Experts of a small language model.
Size: 17 layers, vocabulary 8192, 14.1M parameters.
Experts: 24 experts in each of 17 layers, a sigmoid router.
Training: a variant of SOAP for the experts, 369M tokens, 5636 steps.
Below are experts of layer 8 (counted from 0) of a mixture-of-experts language model. Rows are named router (the router's row for the expert), gate (a neuron's input weights, with its number), up (a neuron's input weights, with its number) and show model dimensions 0-127. Each number is 50 + 15 x the weight over its row's rms, rounded and kept within 0 to 99.
After each expert's rows: a language model's description of what the expert responds to; "comes after" lists some tokens at least twice as common just before its tokens as in all text. This comes from a sample of Wikipedia text that the model never trained on. Tokens count by the router's weight.

# expert 6
router:51 31 44 67 53 60 66 50 61 25 60 46 52 70 64 41 54 51 36 72 38 46 65 70 59 66 74 58 59 36 40 33 49 37 63 17 41 44 44 50 54 25 75 46 42 41 53 36 43 40 54 39 36 22 34 44 41 57 85 29 22 63 57 72 58 64 43 75 41 46 37 41 38 14 23 60 57 40 49 76 62 79 55 56 35 64 41 35 46 27 49 52 42 38 21 52 47 72 50 55 77 49 75 67 59 38 69 48 53 39 65 63 41 64 78 38 41 37 66 58 66 37 40 28 61 63 39 76
gate5:62 63 52 66 50 45 25 36 24 51 52 65 64 58 26 51 73 39 57 63 47 40 61 63 59 48 55 19 40 55 59 38 35 73 33 40 67 47 50 69 45 65 40 40 44 28 36 53 63 43 52 51 49 41 43 60 44 47 62 39 69 43 82 68 55 40 37 00 52 32 47 35 47 26 45 27 53 66 42 58 29 42 52 63 35 47 30 56 34 38 39 82 54 22 51 32 36 43 33 52 62 46 54 70 60 22 36 54 57 70 61 49 65 81 66 60 30 38 50 37 49 37 56 77 16 64 80 67
up5:61 26 33 29 59 44 46 62 47 82 40 55 50 45 69 32 53 35 57 39 68 27 65 55 73 24 29 62 66 49 54 64 67 38 85 28 36 93 32 41 47 43 55 40 64 55 45 51 57 52 47 34 40 67 30 49 53 50 29 76 60 46 23 34 47 68 53 40 30 41 62 16 60 34 43 72 34 73 62 24 36 60 41 36 27 52 57 47 56 53 46 65 57 62 63 41 63 54 49 54 40 60 41 45 45 39 24 58 62 39 31 17 46 39 63 34 37 78 39 58 52 66 57 66 54 50 83 56
What it handles: Colons and list separators. Colons after field labels in infoboxes, table pipes, list dashes, and list-introducing words like including, titled, Starring.
comes after: "\n", ")", " such", "  ", " known", " Born"

# expert 4
router:36 36 55 44 57 61 36 45 62 56 64 65 69 56 75 59 30 46 30 44 31 68 39 20 95 43 34 20 50 48 33 44 38 55 59 40 75 39 43 49 32 61 61 56 56 40 46 26 46 64 37 57 58 39 59 41 49 51 52 79 47 74 55 47 56 51 70 50 56 45 32 12 24 44 22 67 50 40 33 30 57 56 53 44 37 49 55 47 17 44 54 60 58 75 44 44 41 52 70 59 29 28 89 50 60 28 32 49 66 26 33 41 48 59 42 80 50 73 68 66 63 50 51 67 44 50 59 65
gate5:38 43 66 22 44 75 39 40 33 60 76 57 52 65 49 40 77 71 25 61 51 63 49 50 71 50 35 40 31 59 32 58 28 81 57 26 63 40 43 19 63 48 44 36 42 67 63 36 63 26 62 59 59 51 55 48 42 21 55 45 18 68 34 52 62 49 61 45 49 41 37 65 49 29 24 52 57 54 44 44 51 69 67 47 61 44 43 71 44 58 81 81 35 64 41 41 66 27 74 51 31 46 72 77 40 69 36 62 55 32 44 33 28 44 45 41 54 78 58 56 79 53 63 64 34 43 43 53
up5:48 26 64 50 71 53 24 42 37 56 47 55 39 47 20 54 25 38 56 51 41 61 56 53 29 42 62 68 71 37 44 49 52 21 45 74 33 42 65 44 57 63 58 73 52 43 62 70 31 58 42 48 58 41 43 45 25 71 43 06 59 50 45 49 43 57 60 63 45 56 69 87 52 27 33 65 68 70 53 61 65 40 64 31 62 54 65 46 35 26 58 25 51 32 61 40 56 42 74 33 23 42 27 65 43 69 40 74 42 51 57 41 44 29 71 74 44 64 29 50 47 24 63 24 66 41 33 60
What it handles: Month names in dates. Month names after in or on, and the day numbers, commas and dashes that follow them in dates, such as in July 2007, October 18.
comes after: " in", " on", " In", "\n", "In", "On"

# expert 10
router:40 53 70 74 58 41 37 71 72 39 69 69 62 37 68 35 74 38 27 43 47 66 50 31 63 60 86 31 44 49 35 14 65 49 49 39 58 45 34 45 55 61 54 54 58 55 52 53 43 12 37 68 34 26 31 41 45 29 51 50 26 53 49 95 40 62 51 50 53 64 41 42 66 39 46 48 50 63 45 52 50 74 56 48 39 58 28 54 67 44 55 75 53 68 57 46 67 80 39 48 72 37 45 34 63 54 55 05 51 54 19 55 47 47 42 65 66 43 55 73 62 35 41 68 40 32 33 45
gate5:34 30 53 69 73 73 57 57 46 34 32 55 29 31 31 68 47 35 55 53 05 59 49 58 79 56 71 63 55 41 51 45 63 32 51 37 76 58 58 30 35 50 64 61 75 34 59 49 58 47 42 46 25 28 61 50 23 36 36 65 62 65 46 73 64 73 67 23 35 75 34 27 43 43 56 58 31 58 51 39 16 49 62 44 67 45 56 41 48 19 61 67 38 61 79 33 44 70 46 56 48 51 58 57 46 43 36 44 62 65 39 64 67 65 14 43 56 49 58 63 50 66 61 42 65 59 39 59
up5:41 71 66 64 66 47 43 56 30 59 38 59 76 65 60 33 63 70 64 39 43 58 49 30 77 28 35 70 66 57 75 67 53 44 68 58 51 63 48 54 50 45 56 38 72 42 48 74 62 64 51 73 81 45 11 47 73 39 46 53 62 47 80 35 56 17 43 87 62 38 53 47 13 47 44 53 59 47 53 42 52 49 50 43 83 43 64 36 39 36 67 50 60 63 42 54 49 41 71 34 44 28 69 47 51 54 67 57 41 77 63 67 44 43 60 59 74 39 51 18 59 62 37 76 35 64 51 54
What it handles: Country names, abbreviation periods. Periods inside abbreviations like U.S. and J., plus country and US state names such as States, New York, Carolina, Germany.
comes after: "S", " U", " United", ",", " P", " S"

# expert 12
router:25 45 64 64 64 34 43 68 47 36 57 44 53 45 78 40 61 39 53 87 38 96 59 61 64 37 53 46 68 70 71 42 36 57 48 46 51 30 40 46 35 26 69 38 45 66 11 40 60 51 57 65 59 55 69 56 79 58 53 39 51 49 55 51 43 91 58 61 59 35 47 65 47 52 23 90 68 54 57 56 36 51 53 62 56 73 29 43 47 44 73 53 24 51 46 32 50 40 38 60 61 28 57 48 45 44 53 45 78 40 42 32 46 43 55 53 40 59 72 89 53 32 42 44 64 29 49 48
gate0:64 58 52 44 46 51 67 66 63 66 28 46 42 41 65 72 41 53 68 43 16 55 63 73 44 41 54 51 71 71 59 48 34 42 61 41 41 35 47 42 41 65 63 47 43 60 39 54 40 75 36 58 17 77 39 74 81 39 48 16 26 45 36 27 33 32 44 74 60 30 22 68 54 39 42 49 75 77 44 51 47 41 35 47 71 69 44 53 54 24 54 81 48 83 30 32 51 44 50 60 43 75 46 46 29 37 37 56 34 51 62 69 37 52 56 63 38 62 55 62 82 38 44 57 67 44 49 37
up0:38 49 39 50 46 45 42 55 27 51 64 16 64 36 51 52 57 52 56 65 45 58 44 22 71 29 69 70 67 49 59 36 45 33 58 28 49 56 49 60 16 54 64 61 59 26 64 52 66 35 44 49 28 61 34 30 43 37 41 37 60 65 58 27 32 49 46 45 39 83 45 48 52 40 59 55 62 32 46 61 28 37 47 21 66 75 45 79 33 49 62 83 49 41 28 38 74 48 71 66 61 94 25 61 52 49 47 50 57 39 55 31 76 65 49 33 52 41 42 28 59 84 56 49 41 38 66 56
What it handles: Short word-initial pieces. Word-opening pieces and short function words such as so, des, ne, cons, As, often starting taxon names in classification boxes, like Plant-ae.
comes after: " and", "-", " a", ":", " \"", " an"

# expert 14
router:44 41 59 93 47 44 53 40 60 26 68 42 73 54 61 50 85 18 29 70 36 65 35 54 51 32 60 49 71 48 29 17 43 56 47 24 62 42 14 62 65 41 36 33 40 53 52 60 40 69 31 68 44 48 40 70 60 48 55 65 23 58 63 46 27 53 50 57 45 43 36 67 40 59 14 65 54 58 42 57 36 78 54 52 27 85 49 54 68 29 76 61 37 50 55 59 58 64 57 41 62 32 47 72 41 41 48 31 59 55 49 51 55 52 83 43 76 37 47 45 47 51 47 57 55 43 61 69
gate5:47 40 69 60 15 53 26 67 56 52 61 50 63 66 41 54 23 67 37 54 36 48 35 56 63 46 58 52 41 75 60 35 58 43 55 70 64 38 52 60 66 47 60 37 30 78 09 60 28 61 58 59 43 48 15 42 23 52 47 47 44 35 83 29 48 40 51 42 21 45 46 62 19 26 44 40 51 36 55 57 48 55 69 60 36 46 32 39 60 55 40 43 46 40 49 33 48 63 56 47 54 39 63 58 52 45 54 53 49 24 91 35 74 53 90 75 48 31 56 52 47 46 25 63 49 55 21 69
up5:56 52 53 58 73 33 29 23 67 54 51 70 35 50 74 36 46 51 45 50 58 44 65 51 42 58 59 37 58 49 72 33 44 48 30 25 70 74 43 51 42 35 60 47 25 57 53 56 48 53 69 76 40 51 63 46 28 44 63 65 72 18 64 48 59 42 65 47 31 53 24 31 60 65 19 86 68 44 39 14 61 40 79 32 54 35 27 70 65 57 69 73 84 44 58 50 70 41 64 44 26 49 44 61 71 48 42 44 51 56 70 58 44 62 48 59 69 38 24 65 51 72 55 42 43 38 44 64
What it handles: Years and digits. Four-digit years and digit pieces in numbers, such as 1974 in dates and citations, areas like 656.04, and reference numbers.
comes after: ".", " (", ",", "–", "19", ":"

# expert 3
router:47 62 49 65 70 40 21 50 76 32 72 66 66 44 49 36 50 33 22 70 46 62 43 49 57 69 46 15 48 79 21 19 32 64 38 36 58 11 57 36 60 62 26 39 57 66 19 63 31 31 21 57 45 40 25 43 52 34 64 36 32 34 41 66 54 39 38 68 54 35 61 47 58 39 35 49 33 53 66 37 51 68 61 45 58 75 45 30 39 55 59 28 58 55 29 48 43 53 71 50 54 45 51 44 47 57 50 54 45 46 52 38 40 22 58 61 20 40 51 49 55 50 45 59 12 38 32 56
gate5:60 58 43 52 48 59 28 67 71 84 39 49 74 41 45 44 31 49 40 68 48 59 74 60 59 49 48 62 41 25 63 49 46 43 44 38 63 76 54 40 53 38 18 68 53 60 34 43 52 48 55 74 69 57 29 54 31 83 52 70 46 55 61 51 51 73 30 52 60 64 69 60 46 67 57 55 31 53 30 33 36 52 49 54 60 37 39 52 28 30 36 31 58 72 58 48 45 66 50 77 52 31 48 56 38 36 23 52 44 45 54 65 63 58 48 51 46 38 35 82 70 11 79 28 27 48 09 64
up5:44 55 70 54 32 44 38 44 65 55 83 62 64 55 46 52 52 49 73 39 45 52 32 43 41 61 70 67 42 39 31 55 60 44 60 72 71 56 67 58 49 29 67 63 61 72 67 40 20 42 51 39 39 49 44 63 46 45 70 32 30 34 64 35 77 30 28 45 54 17 01 67 59 53 57 35 48 42 60 61 63 47 48 38 65 51 43 52 26 63 48 58 65 18 33 90 31 36 63 41 37 71 50 51 39 47 72 45 57 33 21 49 56 35 32 54 48 27 66 36 53 56 36 36 33 70 52 37
What it handles: Capital letter starts. Single capital letters beginning a name after a hyphen, period or parenthesis, as in Al-Ahli, L.A., Dong-A, Iran-Pakistan.
comes after: " (", "-", " \"", ";", "\n\n", "–"

# expert 8
router:64 66 43 77 57 70 17 70 37 60 52 74 49 62 75 32 62 34 41 50 53 64 49 75 70 33 69 29 33 49 39 36 41 35 70 53 75 37 62 46 42 46 82 26 42 40 37 52 49 19 47 55 22 45 59 29 40 71 78 51 36 47 62 52 36 24 33 65 43 55 36 44 73 39 51 57 48 41 48 39 41 48 54 66 62 59 46 61 54 58 58 34 55 42 34 58 46 66 54 41 29 53 48 56 69 49 41 18 37 26 71 43 79 40 84 66 41 60 73 46 76 54 38 69 46 35 53 69
gate5:60 61 54 74 69 47 65 36 41 32 55 38 67 38 40 42 89 06 56 41 46 50 38 57 51 37 41 64 55 60 49 47 36 55 49 52 21 48 50 23 73 46 59 35 51 60 47 48 42 63 39 12 59 33 71 42 52 37 45 51 58 42 47 31 48 46 48 73 28 47 63 81 63 30 45 70 50 60 48 63 28 58 47 74 35 68 38 28 85 56 60 38 23 65 67 62 36 44 66 71 52 28 39 60 67 51 40 60 27 49 64 39 44 47 34 74 24 55 64 53 40 33 37 24 28 55 56 70
up5:69 40 44 59 12 46 59 31 72 36 67 42 34 58 42 51 54 46 52 57 60 46 70 51 40 91 44 41 76 44 23 60 45 60 45 82 51 49 45 85 43 59 42 71 34 73 43 59 66 71 36 63 43 41 48 37 35 85 52 60 41 55 43 39 57 58 39 29 71 60 36 54 52 88 62 52 35 67 21 11 50 51 45 52 50 58 52 36 35 57 57 72 78 34 40 56 50 45 44 44 62 64 69 31 41 44 61 55 47 61 51 32 37 49 31 35 38 57 50 71 46 58 50 25 81 65 50 31
What it handles: Hyphens, dashes, line breaks. Hyphens inside compounds and table rule lines, line breaks between list items, and the prefix un or Un, as in aide-de-camp, anti-submarine.
comes after: "-", "|", " |", ".", " non", " co"

# expert 21
router:56 47 52 76 61 70 24 76 56 32 42 62 50 46 46 52 67 52 35 69 74 64 73 60 78 41 63 47 41 62 48 39 52 45 61 19 48 56 56 40 40 28 70 18 38 48 49 24 53 37 60 47 69 46 77 33 46 50 63 53 53 49 54 61 51 50 73 60 73 45 27 51 48 42 29 46 66 45 61 35 71 56 40 59 33 50 33 36 56 48 51 51 53 60 46 58 34 56 47 58 62 55 48 50 34 50 59 00 32 22 79 60 57 57 85 83 27 67 75 56 42 64 51 66 28 24 46 56
gate5:70 13 42 52 49 71 59 40 37 13 48 37 36 54 34 56 74 50 43 60 64 53 52 45 69 22 83 30 33 38 71 59 56 25 43 62 53 26 48 48 45 43 45 52 62 66 49 39 63 55 57 45 25 49 48 29 53 51 54 49 44 67 42 31 51 29 54 21 64 69 39 47 55 26 34 24 42 54 41 68 71 54 46 72 60 32 42 47 64 45 56 56 69 61 71 68 79 66 82 44 41 52 59 21 47 52 40 54 59 52 53 63 67 45 70 72 27 48 43 65 41 69 22 55 49 77 49 78
up5:50 42 35 30 57 56 77 38 36 35 41 45 49 51 52 37 83 66 40 53 43 28 42 25 69 66 57 33 50 50 53 61 35 49 57 29 40 60 60 44 44 53 61 29 57 49 65 40 69 77 85 45 34 55 51 58 48 06 86 57 61 51 63 61 44 35 60 60 53 43 42 62 57 52 68 35 40 35 44 43 35 65 45 61 47 46 22 63 27 48 33 49 39 44 51 59 47 48 63 51 28 44 15 60 42 57 62 36 44 37 66 44 65 57 99 49 38 65 48 52 46 75 68 71 47 33 48 70
What it handles: Coordinating conjunctions and commas. Commas and joining words in lists and clauses, such as and, but, or, nor, than, as in local and state laws.
comes after: ",", "s", " well", "ing", "y", "e"

# expert 11
router:49 39 38 62 45 50 51 57 57 26 46 53 42 46 75 59 49 55 33 50 29 54 40 58 60 19 51 41 60 63 58 54 72 29 66 54 52 23 55 27 32 60 37 11 47 28 53 39 30 51 39 54 37 66 35 14 82 42 50 29 20 55 35 64 52 44 72 54 48 52 49 49 80 60 32 91 65 63 62 63 58 52 48 58 35 85 35 65 30 51 53 75 43 47 48 28 47 58 59 50 50 70 71 59 56 69 54 55 42 35 41 50 68 54 50 43 40 53 58 80 53 64 15 35 52 57 17 51
gate5:40 23 35 64 51 63 15 50 40 40 47 42 43 41 62 41 46 48 66 70 40 55 35 48 52 59 52 40 67 50 52 46 65 72 71 69 32 18 46 70 55 65 47 56 52 49 67 47 35 63 46 46 43 36 58 46 58 27 58 54 50 41 45 52 46 59 49 58 27 45 58 56 74 50 34 31 40 72 51 66 38 40 95 82 45 43 44 59 51 18 62 88 68 26 62 45 42 32 42 42 23 59 41 40 60 82 41 40 42 52 60 56 46 65 22 61 34 81 70 51 42 56 23 14 62 39 28 47
up5:30 46 50 33 75 28 25 90 55 23 79 49 54 57 61 77 48 72 36 31 62 39 76 71 64 17 42 70 56 56 48 50 74 58 44 37 49 62 48 52 41 54 29 50 17 45 38 32 38 51 50 43 46 35 54 48 82 43 43 74 41 36 56 40 42 50 60 64 72 43 66 74 47 45 37 62 50 49 60 40 40 39 46 42 47 62 37 60 86 55 19 34 54 44 60 67 33 64 43 48 63 36 54 61 31 45 43 50 34 47 48 57 34 58 72 41 44 86 68 55 57 36 31 66 35 21 52 57
What it handles: Infobox and table structure. Line breaks, equals signs and field labels in infoboxes, tables and headings, such as Senior career, Apps, Total, Genus, Turnout.
comes after: "\n\n", "=", "-", "\n", ")", "|"

# expert 23
router:50 45 30 56 55 40 15 48 53 54 52 73 37 64 58 72 64 50 47 59 45 58 46 33 61 46 77 35 29 57 48 37 70 54 51 60 58 45 29 53 49 39 62 59 56 16 24 62 25 51 16 53 33 37 37 49 36 49 28 36 52 58 44 69 60 58 80 60 45 55 65 52 43 56 12 41 51 43 63 45 81 59 52 46 24 43 39 70 43 27 56 48 48 41 17 57 45 63 39 65 24 50 62 65 57 65 60 24 60 31 63 62 52 66 71 33 28 33 65 64 53 63 44 49 60 05 33 62
gate5:73 52 38 45 77 57 55 29 38 47 58 49 60 74 47 52 52 50 35 77 56 46 54 49 51 74 57 67 37 55 81 37 31 39 43 52 42 50 24 67 46 49 60 59 75 43 47 70 40 47 35 63 77 65 39 45 94 16 58 29 58 46 49 57 47 56 70 49 86 51 52 32 43 38 31 24 70 47 57 39 68 71 49 56 31 63 46 52 48 66 33 27 49 57 31 33 61 62 34 47 29 46 64 70 50 79 26 35 42 71 64 42 51 53 81 45 39 11 57 58 55 35 53 61 48 44 36 57
up5:50 50 72 54 55 27 53 21 34 36 87 46 60 59 64 56 54 43 49 54 56 35 26 48 42 57 55 47 58 48 37 75 52 67 57 56 36 59 45 56 37 58 57 65 58 60 52 47 55 60 47 52 46 54 74 62 74 26 54 24 40 47 32 48 15 39 71 55 36 61 54 70 80 42 50 59 56 50 72 28 76 34 36 36 82 32 54 33 77 85 54 45 50 60 39 51 32 70 53 45 24 84 49 64 49 45 65 31 59 56 57 67 26 78 67 57 63 39 66 64 43 20 52 51 47 46 37 18
What it handles: Determiners and possessives. Articles and possessive determiners before nouns, mostly the, plus his, their, its, her and possessive s after names.
comes after: " of", "'", " in", " to", " for", "."

# expert 17
router:61 41 56 49 54 43 40 73 43 42 59 45 36 51 85 48 58 65 64 72 49 38 43 40 59 46 27 27 35 37 71 46 54 23 61 55 59 51 47 58 47 57 68 22 55 40 31 46 26 32 26 69 72 26 46 45 57 58 53 81 63 57 38 57 49 46 80 53 48 38 58 29 40 46 30 76 50 37 39 36 56 54 73 50 22 76 64 51 57 64 62 39 36 84 26 54 69 58 44 71 55 49 57 55 46 43 40 24 51 44 74 69 54 50 79 43 50 49 26 65 60 66 47 73 43 14 18 42
gate0:47 48 46 30 57 38 19 66 56 71 57 57 55 65 59 41 61 60 41 70 39 13 59 37 55 34 68 08 36 57 65 57 58 46 45 28 69 42 66 49 40 35 75 27 68 68 42 53 49 50 56 41 38 64 58 58 50 53 36 40 59 66 53 14 68 50 35 41 49 38 24 49 42 75 56 51 65 29 52 58 46 74 49 54 49 66 66 50 68 80 65 32 24 62 55 47 50 65 37 57 35 45 46 56 46 60 37 40 21 69 61 59 57 35 71 28 53 28 33 51 43 90 34 57 41 34 27 70
up0:68 22 46 11 21 43 62 40 26 37 30 44 53 61 29 37 43 42 53 54 78 43 65 41 33 44 57 62 29 42 46 50 51 26 64 43 51 53 29 43 51 58 46 52 23 66 42 46 60 21 37 57 66 11 01 49 50 74 75 21 47 37 56 52 41 48 79 52 63 61 54 33 56 54 43 52 46 38 49 70 31 67 31 48 61 67 47 40 57 67 57 43 47 48 54 62 62 37 49 68 45 49 43 63 53 72 16 35 55 53 33 68 53 46 49 28 67 43 62 55 41 77 47 66 63 39 32 68
What it handles: Adjectives after the. Words or word starts right after the or a, often superlatives and rank adjectives like most, main, highest, Supreme, plus fa in faculty.
comes after: " the", " The", "|", "The", " a", "{"